Below are experts of layer 4 (counted from 0) of a mixture-of-experts language model. Rows are named router (the router's row for the expert), up (a neuron's input weights, with its number), down (a neuron's output weights, with its number) and show model dimensions 128-191. Each number is 128 + 24 x the weight over its row's rms, rounded and kept within 0 to 255. Numbers have three digits each.
After each expert's rows: "comes before" lists some tokens at least twice as common just after its tokens as in all text. This comes from a sample of Wikipedia text that the model never trained on. Tokens count by the router's weight.

# expert 72
router:148143162147114154175061131143139143133114141150151110130104159081131168166071106132131171157083131114112131097094144135107126163125154149111124132128131097123135122117126154073116143161144109
up0:131141141128133135166130133087151088138125096141111137154102140128148118098117120108128143135101124182106111121087135157150142167096089108123133097111155132118139139109079129099127123140115107
down0:128151192078096124136132153129138140116131133141096140158103139115140081133090176087127137121125075098123130183104099129127184118119149156135122141111157092150140117109116134150142122142112153
up1:123140100102126138122112100140124146145135115160141117145123168142062102127070126109112096062130147174130091159120125118102127126136120135146095141097149102110116127099161152116144118127130146
down1:088138094143133142092157113132142162152105204116146131110106110123090140112120112144139134151119160157134174170158098114150149146157134103129099135110115124132140103122126142128189106136110151
up2:101115138117157139113130102099127133099133142121145100177141132139145158140110149111081080138112140116138135167152164129103139155167127103125138116112091140115101188136102099150153145126134096
down2:104144081084135100097139076166150131125162137158106120119169141133135101111116097162153151149172123126101140157095108099101092127136111147143108121137139143139152064103097127135123144150160097
up3:188122126171130112145113100082136125138082171140107128174111117124145118174120150083150147096141099109096102145151129112097077128077138148122154111118147079115137125086121166149138109127118127
down3:155143085139137136097135136129095118142156097105117148139103113103148145098125179173147145112093204135118138109149121109132111163171193163125113116122088103165099155104166132155094119070161140
up4:161110081124156148092131083145144134123127112108152145147149157114137150146113147123180078144130105148138167136084110117137128184103103138176125102149111158077117133145153172124124112163138147
down4:133152193116140111093104138115129092119119139143172103099113110174132097123141154102148111114124130136153087144168136100152122126136094159099154132125138111127128122149099157140115068142097153
up5:110136135098112133135101135123141158132143142127107158124130125118119135125146168095142141094120164098121152109119155096101131143127133126162118114120142147113098083120149113133147116154096125
down5:119130122136141128134136152112089120096128116109096109116121138128144172136075102148089118145143135103136120154107103137102169123132168190130095142143152149136101095108152159100103161144112151
up6:164162145100093143138078184078158111131119163105126126123120099132122149166092129119137121159152158116124151136109117149111144107119109145142186121104161090125116119134167084127068158116146118
down6:151117117105128146101132095134121140110111135174156155105136114109094120104123135136174128116149096118087133115161092166153140091113150102139137095154154126109114126107117164104128179089112211
comes before: " ", " −", " +", " —", " ·", " Democratic"

# expert 10
router:161124140147122154119115127162118124144104152127112135148144146125170175163079105160132179097128138145156167138117114166127160121117188101067111086127127113111109114136086155116127115151124114
up3:084175123093101117110184124113096133144089126074094083135108177135150103110134120147125151167063113088127097155147123132123148134100134157134172066142115126106100155133149142071129124141100144
down3:114098108124132116177072117128173138114103109136146183144164120124129079156115157132132118105151126119111101078137124139159087104121131126154146158126103150121112127118115161129133122106118112
up4:153117133090140141107106082147124159124116130152127148135109098124161142117156132156129133092123131138158105144150105147078158181161165152107099141168138098133146144123113123142159149136147130
down4:118141180114143102152090155127138176151117145107108157141091111132132119177123092110129148184136061129118100135134169093116103099104129152131174149113126092145142131136126123085164144091088148
up5:082128120113127174126165115152127100116121091114184139117155129085123073111108132093145104130080103166139118137124113141124148147140139125141137144147149109095151164163109123137108129156160147
down5:161149132150109170038151166164145125136128103143102120123108138162117141114126125107136127122109116130140129084139129119115114122111096115069145107164155127149095114126109100095167121133126087
up6:143142107143128129111121135144102139120133152146124129127147119142091111134125122068119137160102098106146100108132123168150164137151132105173157118104094130115133128120122164097164110115140158
down6:163137141132148145134126143154122088167115146147163127136142099097139108109133129137144149120105108100139106184142099126170137111140143152079144111126103121109150101131157095133119133107154133
up7:146143152108105134115126183134151132143070106109157114122147123133113134143113163093128129118154135140165152158157111159090102134138140133154145133149151143121094101105091116090142133110142151
down7:120124101121117111125144154137112100141145140129105178129072117145135139161112142150148088129166106100101156138115103103120140172131092137166131131162143122134117195093159142139128131112145143
up8:163174160154142139142143137151079118148169145104146128089117101139147152117106128165171113127109148161149126154136137116143131096130103145130113138118105132142162160145126123081154103109146104
down8:094148134130081174115134122161126103155164096165198140122092118118150092106076109162129140084153149127133144148105131109112107150142163113119114171130120064105154155112124128137139113143094112
up9:132097144122075149173146117146143144134165103154124126091097154120086117173084102125150146147126104138149100144119136119113143136147118137135122111108113144126136135192127145138102185183144098
down9:108124173129164126125139132125145109136132127138161095109122123154110121100116101160116144115125144163113141135123135126138108127064119145134128143149141152103101109086091147081123094084128139
comes before: "1", "2", " |\n", " |", "3", " -"

# expert 2
router:126132130157083109136154132104105159158112121140145140174108118114123124128103105153076110092157129137132176161134135153128171113113141102114092127150122117122094186142145172109137126125150083
up3:105106079135134131151085162179125171162132090124111140107161159131140160134130132116101129097123101125100131115104147141121130121088172118136138076134136086188118128112083135156128154117151128
down3:138154148150168131139139164135149145121152162136195130155108122111114117064111142109107148095112138102150133095151106103125122143108137136145114125143106102101109187111121124157164087132137124
up4:148136125136092184100134085115119119120078155158117149131108128110122118140151148150114145127117100134149147133088106105140112098113113153084140132130186098102101130134146153109132137147151123
down4:142150177129157125140117103125143141136159116122107113119143106151117143152101118108186135131153132136140116113127118135150146099108122145141113095188157100078150132137076145095126163101123085
up5:133117091132105113164114164139148179118085133133116135157146129113125120127132141084154114124130096089082119114130112132129144176115168110109158065113119166129084165122133161096109097114138091
down5:134094116126128102128134113128120151089144151116123159094128151093167124112178122155143110154137097095162112140098073127155130115137179088155131167130140130124124166102167113140129143135167168
up6:109122134159136062154133090146122132178112100143116104149111109114144153137070108112135117115137106169128164139112153130144142144163150112166107123129134084121138092090087179129115138113154106
down6:150185099128123136144120133120127132138199118149170128117072096132127110100096114119167147115143110070117125108120167166134147121108109153143142138137112111117089151111132144098141190147088148
up7:087101099156114144101134111093117154104141113135129105096054175162122116132133132097124152115146119131172146109148145150127158128128152120163127106135128102164160135097150132131090189085115126
down7:139083116113105139116139091106167110110161129113163140121115109159136178138159080116076128142161143148130164106126129128124102107148092118125076102165124076109129103149129144166133139119160163
up8:128138144137099164140140122103153140120148106104101085135145127118095105103117102121129155104185127160165109115101149118056140116158120136144102134153110125100121156153145178142116131120165123
down8:122114135097144093158108126105112141126140107129120131101137155146150148162135152126109162105142176149176127083131117133109088145131159099124144145152115130145120093114120130109112133120091121
up9:173146145171141144170144136114142169126130140141120091137136127126116120099069134107099162110122101137139172129142154127121109162148163135119170144123088107132142124117145135113145123147154111
down9:128171102136138196090086099134104092166133152122174171129167150118116153158125139122119094119117143128103130127113119142118135145137111120156155171128142117087158113127140115154164142149098136
comes before: " of", ",", " and", "ic", "ation", "ous"

# expert 15
router:158138139148120146108078096164116110101155173164144122073143145092127147196062130125121163143104122099135145085120171123111096117146179120096115126129166104095103118135141107091084123146140107
up0:116147111147113097135098151133110130080123130143121139098083094105133120132101124135125112157137122115137135117148149129136120110079142088127113118154137104146130124135102137111093135121191102
down0:116098117152174162125118117095173142155113113166125100109110112147141147102099162131130156129115122114147093088138127142133130115082138154119149145136145133122098154125093121161163128089156128
up1:175138127134146110112127129131178122133103130139153134126105146093126155198167083173138112148113102158157126175092120139157130175103138160104128136165145102081141147129125162130093118104123089
down1:142067093116110115100172135103123139137147137146111112144103134107102116138148127115130162130127173093119150135114093142134163149122121132119112095090152118098112126138095134105132128137151141
up2:139165116094157114130121146182115124135104138148116149124158082121147107142120102121157144114102106132100132109174119108101136140161135134145133145145095128111051094134124139120112154146136175
down2:140148152112120127141127115186134159133109149165162139123095147125102088126132125117126087109129173074143125137107139135137133128079171132143108123080145089113110145109081136144106133140093155
up3:132173051141113089124124096131097081110117118082124139112117121160188141112150142084164146118125119148106108121163167142129123108151122131118133120162128123127079093131121073116111139122096148
down3:133127147119119156131133108140132112099106081069103096188143051140145117094111122127086091108158131102106134150166114143125093109155089110096148120140121123090145148137150152110150141137115136
up4:143162138138028161128135119173115150113166120087069142119113130159086165154125159130138150130087080119141096105134140169104160108133139135188100106118132149144132118184112106142130124137153099
down4:117152137094124164143141103120116121091116135109098119107125126133158123109148067115135070108131128114107108112158179149137083136117116054121102183139118086121128133131167146173161157100114160
up5:166134133163107124107103129102092157095122114141133107126124093110157127143125143118132130133109127113104157176140155121146101142089120126141130159131111086110126123117137167078121168149072117
down5:121126135122136102139120070148164103154119082133106121117130119104125185143102101083154130127121119105148139143159124137148109147127085121125123144146125095104151158149115147128097137114131154
up6:167150104114129119128147110174135118091137146163132158165137123123169114138096130107160131132084102169176114132154090126113123114143124125107095102142121100177097143103117113117097115130139110
down6:104100107165175147157115153133130129144131109102143095154146129132117169119105118118093114129154113141137133141121066111074097116132084089119079103169109123139092097121092128150095122123131108
comes before: " ", "|", " the", " .", " MPC", " —"

# expert 67
router:126137107128113143138127148097146128121103160108142157170093120168154128114083099130090138083164142124123116132143126136138149103113099133112115128154087114124132156150126131128128142187125102
up0:099143125118142119112150109148127088129146126147132144165120117135109096139129173105094152155141123133121175095162120122156124131141153126115138175119132122132129141148103150176131108179131119
down0:127152101139139097153149112121129114106150165106138129151104143122125142158094148133121132149138128142169148128096129106140114112170089126125162169146103119159088145133137151115129119139145099
up1:134186163136171173112120119144139132124180125065134141108135091155175145116121126111107160130163108106122129143145129130102127111146172144135157104106127114082129118092120155123109156126104083
down1:129101116137135109147101158114119084140092123094151128155128141128139134117121112102128103116097127095169194098113139123092151133138066148141112122086156118092103119127118147077142117123130140
up2:131098090133147137115108154153162166127151153113143145149101141083089117130082116160114125148166135141165145143135138112144146103162109115113090125138125095122083134107142112148150135133157142
down2:109146131146138132126137150123147096151100154114124155148156117185142118145149126139138154152137126114163135145138119124137093190148110124160168132167084139085201138131124107137137113142114158
up3:110163138157146116147103139130143171125135118148108118146139123118130117096104124131137111120091150106115095141152125122136116147082111128148111110132121118097103099099116150107137101159154117
down3:141142126178106101136162129114125124114104126143123140098127127144111151115132162128122139138144132135136155140138106142122116109123102171131126153131192141104115080166104119138167085124127151
up4:140154145132120108105092124150102122098113162132136109209072105154134159116089129143131122082134162154137173130124130142150142108146092091102120090157120114153118157132138137111087141106152097
down4:158083113132110117120187140174111151124164126113093147087135126185133156127096066151145141138152148087125123141146134164132128086150124114131098075133114156120174148115144078075112136132124137
up5:145145128134139120143110111121118128132185132124098140124093129112140151137128141130089125121111139142132149147105102128139110088162125144098175118091139110148156122109117114121144107099107125
down5:145133148198123155142127150109128142099120114138074140132113156136079110133119178122101103141104117129123132120187160162109141139095132169127138109160168107135108113150084111085153096135094137
up6:128107145129128119087170083148145122146142143147126106102121134127123112111098140128112150149143123136104121077125130146102131114135136108116162160155121137141123141138115128141172158158139157
down6:084130070118120158132134140162109147117091153143119145166153099111134124110158127147088115137149139139111105119077120134141128112141096162070152103133086142149140133196127140142164100079104109
comes before: ",", " of", ".", " in", " and", " is"

# expert 13
router:126113097147136128105118099149093113119116111130125151137110147117136119129148121128176133156159079141125140134103119181123133126146135144111148119159126115127159149135139120115140176138149131
up3:134160183130146108122129092148128181100145177152104148076139115125081104115088144135112103121175120122089113134156152165143127125125123122142146122121097162127121145111172143118147130155080145
down3:113108078120070126109119120124081137107112107077121153134117116150132111092136095152170144151105095126107106127092133145080138177123124140143090131138126118143130122147118148128130148112114148
up4:081166146159121143136158105101114128135168117128151165145116127142109149149105112134102110149141120137087140097149134137124109136111179143141155114185155129105104150141156147142109136150094118
down4:134101140098099098141130115133063133152110106103088112127125172087117148139123109156162096145149119123097144132136137136105145136106118092111145134122128115115149139128109118183127183147084105
up5:129135149087091080143114143122129144112112110121179122174147106122143128130184112104202137117122137148172133166110109149109154129160155173152127125154129144103120101129120108106090130118112136
down5:144104119124146155129103125086087095147134137128146158141119096082091136154108182143163133129122166073106174155112181094135129147162104093118137132121144119099106157134104122138120108117140172
up6:110154108125115109134110121122131148134201120140115164141148088124123098138108112103169137126110126134202118101147123152114068124130158129135132151114141109088121167159083146082179142106129166
down6:161099133100147074128159129111168135150140144129131124139145110102139119148133194124100141142139119101152148116117097082127094136102094121112155131097125098109145119142156110129121112153109156
up7:095140109140090121168113097156132168121121110168153103154164083148136121140145107141099146150110110117123133146135116101094146133172139146131145170165136115097090183153122125140098135101085131
down7:159096161133128125165072145139116144144119121094094149130183131121105119141131097157161141110130115160070122147136177087125152119113139149186130129099094108130100143111138135119170124097113132
up8:159097126120073134156160128113134145100094160130124156137129115128116157147099137166127149096130148063131143157107130170126096112147097142113142113128148117138144147133079135058144173172158104
down8:125141120117160126113135104152126095098094133134121132122164111136096132096131145137103142112153114158141107117130128126122152113155176141114122131154119168104087123133122123100137123180089143
up9:084129135159086097126135085139124155095141126130158129091097116095151181177164166158144117158151153104134092145132119125122105108129111127118161174128152142167082113161133098118160111156097132
down9:129100106097149192126138140097116145106132133129113085142100132129137083121082165100112096093109114079199153146184107151150132155141110122132094132104143139092158121121163132123137101118134137
comes before: "0", "5", "8", "6", "7", "4"

# expert 48
router:123133116137119143097122119162134107131165139133172139113127164143122165156072143144129161165056118106139117096169157113132125136139129127134119109173088091085127113130150162155079172172165148
up2:124095077108145119067116111095125109136105079103119144155083138108125096098098077104150104087120141123142101136129137140134134115121107155123118104140156084145111094152141140097123142135135182
down2:140109113142113129101121126119104103130062112117134139127114128127100116087143115139091133163163079134124095150134104138192126114158143105126143169145117157112151103107128093144122152152110103
up3:121180181097148151130165121143113127132140135104145164155089154167132133107135098168129156102130115144092058121128156140087072166137105072107145113101140133113144135121121097149102164117153141
down3:091060113146151126127079115138117159176103132142102106122111084121157078100154145114101137102154153088155121115165088164140138115129134112144087119135095048127153142099134160141103119131101091
up4:115146156142140169122101141101156092124152115136100156131180122089117104139129138127091130132137115111132086066110110132116134084145160122109137117155061128160137128148095118114104116092129132
down4:163081128128122113110103123134121110157129136124146146124095131115139131136102155155195135156140158178122114146104189128140123181090100138105139148154169095105120123141127123116130146131147100
up5:153152122106140163108152126098113135120114150113158115166131124105109102182134129112117081129133122102088196081115137122127119130115134160132158135151109070117116104147126138167133148094127091
down5:154081122144154124159136148126121075115143157089121141115141109094101132152150123149198135147142126110101122098107140143130116160129116165143157113113091119138163148166109100122133112128130110
up6:132144131129120082123136096148092167177144113123132151090147126147148134123079124152111122152143148115171079112090114138095134168139141135121101149166084124092153148129140123131111114129137150
down6:122135073125106196096112139158138123097132173107079145143090136092090135154135109107090151123105106141129087136110078133069109107174124087148099131128105125132141154124124123145137149118114182
up7:092126126146117156153141121146121113075153100151137140124118139106123145140095104121136166156186113123181155135147158151146165115145101115116107143129148124137124093115077142158133139138111157
down7:140113128079146109145141130097144149138104129115104137114146090146102113109138164097149167164077142104110165083115134149127131126110124142136126103166114135140157151098141124127145109112177132
up8:097144139158082120081136112143131106101104126157118108184120132142117162167124150097156144087095086127142124104137124088141122142113109063147128098130093105144131120141141117111162150151155116
down8:141141117076097148166116133143111061123120114110147132073123098137133116107153093140131119148125160140098137139134134111175130123110124145157105103114141135108084181141092113113151114131111123
comes before: " ", " R", " Yes", " S", " —", " USA"

# expert 11
router:120138112124119118117105136085123132129136130146139099135127119130132129095122087154106181143125117108135158182130117112139155108172103149101089168186116119130128104124085110094127187122127093
up3:134135120092127144122141129143130151163144096112130152132127160151082142122126157146108134107114137093158102155111137100158177114135160143100124105134132139095083113150176200126124140124094192
down3:165163171124120119099116126114074120114129104114176190134161134145109115181155158099097184143126122149118121127149127164132111106149152141125124164136136147162145137103133146113108122124136117
up4:137137116154101099150086117074137112116163132149137167132119111149160149112142086140144143117135095095111122114113108124134091161174131115107125140159146141124151155144114120141101099123135100
down4:100167141142141168152143120156142145140094100138075118108112180152168165118179122112145164114143153146118113147136180094173129152133117199137116152129179116144099145132118125137132158101107159
up5:146163099080171106133113113113198101140123103122122102132100139132135105127105138178087124085125104133135139168105122135138128107092126132087151132104125061141162114113146122126114091118115054
down5:108130156106108123149157128141113138120088087176154171154155143105108158145174113137180146131131149102121066138100149146133141176127155134146168099144135120120138129140128141151129130120147168
up6:161098135108153075105098134135107135126161144107125125105121134137176157175149147128134134125094130095136139140163112129138095133176145165184132147165152120116140114136105117088104119135125098
down6:176133088153125124145104190091124123119115102163124144146130149111134136122120150167089143106139184150070143158150145184176093135147111109152095128111132114122107158110116076124115130112130146
up7:097124092094156081135175150137148113106142139112138146087132149121124130156125152108111162165086085121153118140126157189152147152130105102125142139109113164122111097114128109099146071203105095
down7:136086132061096152141143165138078089128160108093117110097121120106107152137176151144103146144147115074141121112122154156135107135115150117159138122110122114137145156153105180096128123139133147
up8:138140103127164131141150147105118144176137109116123187157156118094136154141125120128132116189121117127127112139139120146117118120178174153130134098157098089116098146118154139106142143132178088
down8:160101182118098100151082112141126146119142130172169110131111122111116135114092144124135145102107097096126140123104127128142128178151112124125109130125135176152145086130165179110111106101131152
up9:131161108102095133130119130130179137144147118111095129119152119130135117099108131100145116135139131090135153101071155128094135123186141128115148150127136099126123125108147123130108154117104078
down9:108151112127130166121137144083119141150103132160150129102051123150110166176155130053121112149111079133130088169147118171141145129097099120149104098131093136155110127152139136160148125147086139
comes before: "|", "-", "===", " |", "==", "="

# expert 32
router:144134158171134136117112149141126133133155176096110141129118154133159148151075118113134175153086148099132146176181134163102087138106120141086093159138084135115132105116084111118123116154102078
up3:076146096133111136131108105133124111152125118092113145148129130169191072103139100121123114148159128135140106154090128104123117074162122165122112149128090153066119130195169126080097131102125130
down3:164168099123115087141100119135140159102134127159124195105138154082139120181155117153135133095151090164123115113101135109146109158145132129132142130155109140109130159119098170148129113193080112
up4:150200122142138113138152113123093155123127129131113163139097180138108154104119113152142113134095102132179120174119133084126139086118160156103118095130132135128150152127113147145106100122146127
down4:159119087116103092127146128140146108126130115161117112163135129101144144113116123138087099149143128136140131160164108157104123147142115113094116151140147115144095130107137129113153140135152154
up5:118093136106131113193107147121132103128108096125148126099101102143128164091150152097162101152120121133153128139135156120113114091111144165128150109138096135114147105140102164174138137187111145
down5:103162091136099148128143147130143111125142073126119106127113131116111115138134160132147129096149132116115128112180119154132119113058120102110130162163145127148102135143142144137119097104117127
up6:148122129120164151127141143156118140168133148162129116117159106159130140163168135147115108094062140095127161132145165161112165131120118145159113119130134103146161143135139123125129144136137131
down6:140121162168125095131127134139159166132140138117107137129109164126115144130167125094119120146132119128109101116137135141138125117113145087087160116118161134142161133142123201126115125105141123
up7:114163139108161130100089134149139081137107086122093135095127115100117179143127151081117143111154139130131162141127165119121160128102137160162115113099142144128150110141096155103124084148137113
down7:112145138110079118139113133090117158111144152125148098145134128136112114139150120093132096174090126114106189104159164142082122132155121118135139122112054108116121137122104091140103123139130153
up8:154156111118126153179108093151153128132118123144135152135096122135128116132123109137116131131146173092131173131147093168116131140104131104119125090102100098123210153125121150125140147102127121
down8:087098140130117132088118186114153120185141120084167138110142129168087146106131118126144120125124128138109124128109098114167117143172143108160137110126144125163090123130168089154152124118136168
up9:145113073144164112119127102165119136094164151141144158168146116112105139152147115149084123197142169116142123149145097086133132157109132092138107114138119100116129142113117144128131141129143171
down9:114147143141107148126137187104158132155101093118163095142144136136107161135139109122123184129091128102180138175107138119136100150119185112105141091131110109094129148065145086103136160125144137
comes before: "1", "2", "3", "4", "5", "8"

# expert 12
router:162128122143139107160123175120139138140112151160166144178112124148141117121087096154092122098150133130093168172133159174131161133121141129147121139149082110128105130150116143125134159173125103
up0:141117146143155154152127157127109085125196139143105089140154159135156119194113091141144109120132125167101144140138118138155134082154157124154120120158155112139139080158130117149142114104170119
down0:140142104113123099115128125121175133168117115113100135177094111112133104091158147145136127107146122093133137117126141109120131109138088115112084155134104122114155105135143120117144115152146156
up1:119125138138142097149173111149135139133074120167108130131115104113113131091104121109101104153129107094140112150147154113113145138169097124149177129140179074139146080177131122124119139131143107
down1:157147104119144161143133097148121117132138156072115178152119131116153120164125112127161184113109077148120130084112130199163135088134123151149126098117124135171110154121137153146114089196102134
up2:156105091152076153123123180101114105149115083112121117122148134136132164114105097151107174149109142129124168117089128156113126131141104170146134133175171163065130092087092122138094144134103131
down2:135132126119112116150111160116105097151111152120185144158137120135103163177137176127157131113119124131132102143142198118095128144141174133140160125103144121144154078151131102126114118186101104
up3:146157172097151130149126150148109102162122164138184159131148120150133132118117116123138113098120132163137097150122132172128116158127114113149096134150121113188105153136098105141115163165115159
down3:124091112144118134125133070130114177105108155123115111103111181161169147112154100096100128149145158133133125153122117093125110099107120141122116165103199108164145112115155093098094113107154114
up4:111139142123120152116125143130106095144118169125148108152095134144142134148150145120116111135125100121144150128090117137100128146115166172122096114144125147101136183113149122147150147140126098
down4:154139136104137121130129099105117141096109134143158132122094133144168132149136157085164128151156129138180136137126148103117102099144139128125095072141130115142132122155113132103124121139149145
up5:099168097123131095123162132154111148138100105128101136116137110145162149096139141180117118144097161165089158177127153150128110107086127126141125171131117114140170112164098151136135111146100092
down5:100116151108076122133167138140114131092108105145169171174114085110117143111157097137154166154103153144136098136105120086117168133128125145128141141142124130151114157129099115106093140138102140
up6:156186096146144102131120139140127116098139146118085147101110135165086141080139091171175144134106134138122141149137113152137117158111102115087203163125104123159115117101126130138096138113149163
down6:117097098102129155129087125073124152123103095131115147078175158164145121112122146120157149149127132110132156103160122154124129049089132164131105100149114163130127132134112131166124144128103152
comes before: " of", ",", " and", "==\n", " in", "."

# expert 20
router:156151166164121087152095151154117140131143112114146140155093118118100133138111105162132084111129145128137177119139128147137151111152123102075132148127086112096146191134146136131127139128164088
up5:141066144150166108153140111104109132136119186099099162116121077145120108129145108127098113098099140117126133140106087096094183081137144152136154129128142098137162097157113099156113132130124129
down5:120147109150091116140115120149176147119115141119143112124140133130112130114109113078114155120165152120149096104170139116169132160101120141128172118134149095123106140128143187147142124147120150
up6:072123124110147090132112124127057125158149095082150134167119157166109144104111092091126138092103134084102124136136128125138167091109083125153105134169126154089110119143142124145132093117109140
down6:169145145120113107140106147137127143133089148144108125158086085101078115143093137109114137114180108162155122114141167064096122118115126089151125155080124086127105119137118147122132110144144080
up7:130119108111167131139131118137113149116106142111192110141104120145156111134106127155109145129139133117151177144089122169128147101135125110137075127116067117171175174097160119138148119135126080
down7:123115156167165155108148145129129119126112134154092145122121134189089141159110149109156073107124153122166072131122112136123109139093129156137139147127155135107106137151084122141125118138119126
up8:163112121145123145113122148080137100146152150119143094133138121113105114117138108156101158204106093115155114126154122174140107133149152119129132123115115144089144058161123123133111153127133148
down8:103128144114134105155148175145106156104122139145110118095145136134138173078110094169147163138129091143126199119107111114153114134146116129099132092079110141089165110165092141101162160117128100
up9:148136094138153088139088127139135095164144087134138175139090143141133072143130141103124103147118109113135177102109139149095174109095146161120117157128119119131165191111136122133138082143116097
down9:100114138122157134106158129116122102078064145134112127124127102134145136154163152144132115127110156104108163121076091111142117079137132107169132106137100095153138145077119110158100110113157161
up10:133139095135111103122099157116120134075143116119117148123164127105101051170136118100139134174177128107109149125133126161112104111142144150106115108156139165134102130088126100110071130119130070
down10:120111189098167109110159115115094143130140116174139090110128153149121144121104124134142116119078126174135160168113096128108106112145103063123139141149147120131135110142172117092164120158102141
up11:095106171159116137083120134170107133097118117122134162140073138123116137131140131164121152086131124099113124131157145110101167163072133141089156126129101145123131144114160140120112121097113122
down11:126102153137159089166083138139147083101091170082181167161156124134080130123095118117145097120063107168120125113128123099105098101169122095130120150118127115189113176129127125137108121130138101
comes before: " to", " the", "ing", " that", "ed", " a"

# expert 61
router:126140177116111110125088112156108109105134148126077124112135140132136142102108125162166155140080108118134142107158098129128120137120153123132092119124145061133119123147126154100136132131112099
up0:058085121137150144103124135153124100107114143142110138145110122161126094112139129161118092100160103163090176134153137095125110163111108084132121168129127114161132108121118162123109076126138068
down0:107161092146097101110129129147131144125108112122116134123134143140121101170123196134166131117070123094108141122092138091120108153130120099146128119120105146086150141090077109134184146140121141
up1:165080133155143185103094101156169106158089130112129122143085109145132109129122137089112107098143109119111079124094069110138101142129106115133120101117169118111153125104150075132145126134111137
down1:118150118081117145103125156148152128110151158122116142124142114139120145158137124160159133119124114123136140124159182152134144131112127126117115145152114117168149097133104150133108107090093110
up2:118142079137148128146143120101104103152169141117125129131125132168135115131147120120155121091153127128080113091108142147154161125166104123120130129111124126093182147152127145121163131095130066
down2:126128129088103105134134135143163171139083131095113088125102166168152154119107160134139084151144100154148146162134110109110112158125149110089074119131130124126080135107116144127087120147090153
up3:141156146121133131129126081083094098146093105139161156153151125136178162129152115156120145141133109168134095128126108101112115139145099094156100147120149087113134157122086167136193142103101134
down3:138115108108121158106155154150124196156130148161097119143111116121095140146101136105146105145100131136107113133120126125144092109100157146081124110141136126137140091140154140101069145141139144
up4:156124154151123159091127077141124114109094093094088121118177123150105125096148141144124122129092147069084153163114134138104087163135158093118158106171149117098120119148165095124088157105120130
down4:105115111112152122164119152095166147154141135103173162136094126119106115145128145126092099119172164172109121119144079134136158159113116170084167156108158158073087110097157134160131132103135192
up5:180130113161113102101104125115147121118144108122128122134119109145088142130118117100096138143124122088118151106142094146119083116214116154134170122138169128134133127150103100111136136129092113
down5:122109149132128093155135139109105090150145150122126141104103126131096095115153100131110087109207130147153103145146107132137135168103126165111122159139109151109133111145162124179101112108096130
up6:142090176122137126139139121153122113189126170103134123161112145135127087141107166109092134123119133181144134126151099096197158114114161117114154110121114169111098106160131141121133155143071069
down6:101132101142149108149170141140134099095143138155121093105128112132131114115123147129104133163135137120131158131133135156109137133139131161088128108134127120132125144132109075144145138121127149
comes before: "1", "2", "3", "4", "5", "6"

# expert 51
router:150129148142113174151119086129074124154151140140119129103128136143143161163110105159105145124094126096114145119120139129128144119169123149114138150125117104137080130151101134107109148151143111
up2:143095135105175122152137146156126144127162150107124144128119129142122136132127104160108143099081122132132136156150111102113098110140177163133151162129094145124146105098163128110140125124147104
down2:129126160110113198136138093113142125120114113095105141131136100137134125132141151106143145116111152127107154202114141143115096165099128125111134135119110127114074116159124145136096124154135145
up3:118089132105107150145111159135084130156173127092175098150123139120111124135162125143126118101161096117186174124151163105145167180119147106135131107143135062136106118128090129129138157153111127
down3:149152156155105126122134153106154133101127133140112120139171126160159118158153160103074113112102135132118126121150138131135104115135192124153106124128099150136134181104158129129118113123117090
up4:172137141110112184155155126118121136165123130141138102114162165141136121131089114146146067168128130110137104094129136170117101101106111108108113125122109079081112127142142103132110171132145150
down4:133147169117079133102154127155163142121131156124087146148134098110106137134149172163091100130158132107145126124106157078117134086127107180112156138101118169106113079100115137116128128146124118
up5:177127120189135130129184130120125110157176138164098138136127120111183102161132105122090129118153131114110134136165110119079143173110103113217117138110120114083117125116136160118144132083087121
down5:156107143123178179077136111132110145171154135147145121114152153124089149096110080099162116182114120124103142163103156110154121156135160111116171143123146121141149101145154114109115153123119098
up6:145126136137087160121139140137153129108116117136111132148116099129119181089124101134103111104123120157122150071109132125170129203123139117117093147090094079160136137127135152140111079105125154
down6:122156108120130136164111127120116121165108119126119069105162177108111126151142090142134111125080118107169068140141094145144130115111074131142135161156134131174134129145145115172124155100150105
up7:111125184129104114165183088152140096148141111141131115142152121144142185122136146126131127127135144141125152125117129121149145121117111173154145084145161162124157119160135143101170148190139104
down7:139212090190093134118124116133064072131111125139134133139132131107070138145100150136154167117120145129144140134084111142132105126153137122138135142116136119119113111112130112155118154128070162
up8:135109147158111164132129116140164091126114106092104129118117118119165113133148140141129141098164102107090128137101132140168144105135119119184126124105154074132123127082125118114114139116130146
down8:119116185144131114114116133130174106112164174151073160107128101106098131129152071106112097125129089144153100147101171129148126115108099132111115132150131101160123117154148096108127131121134155
comes before: " ", " —", " %", " Votes", " ±%", " L"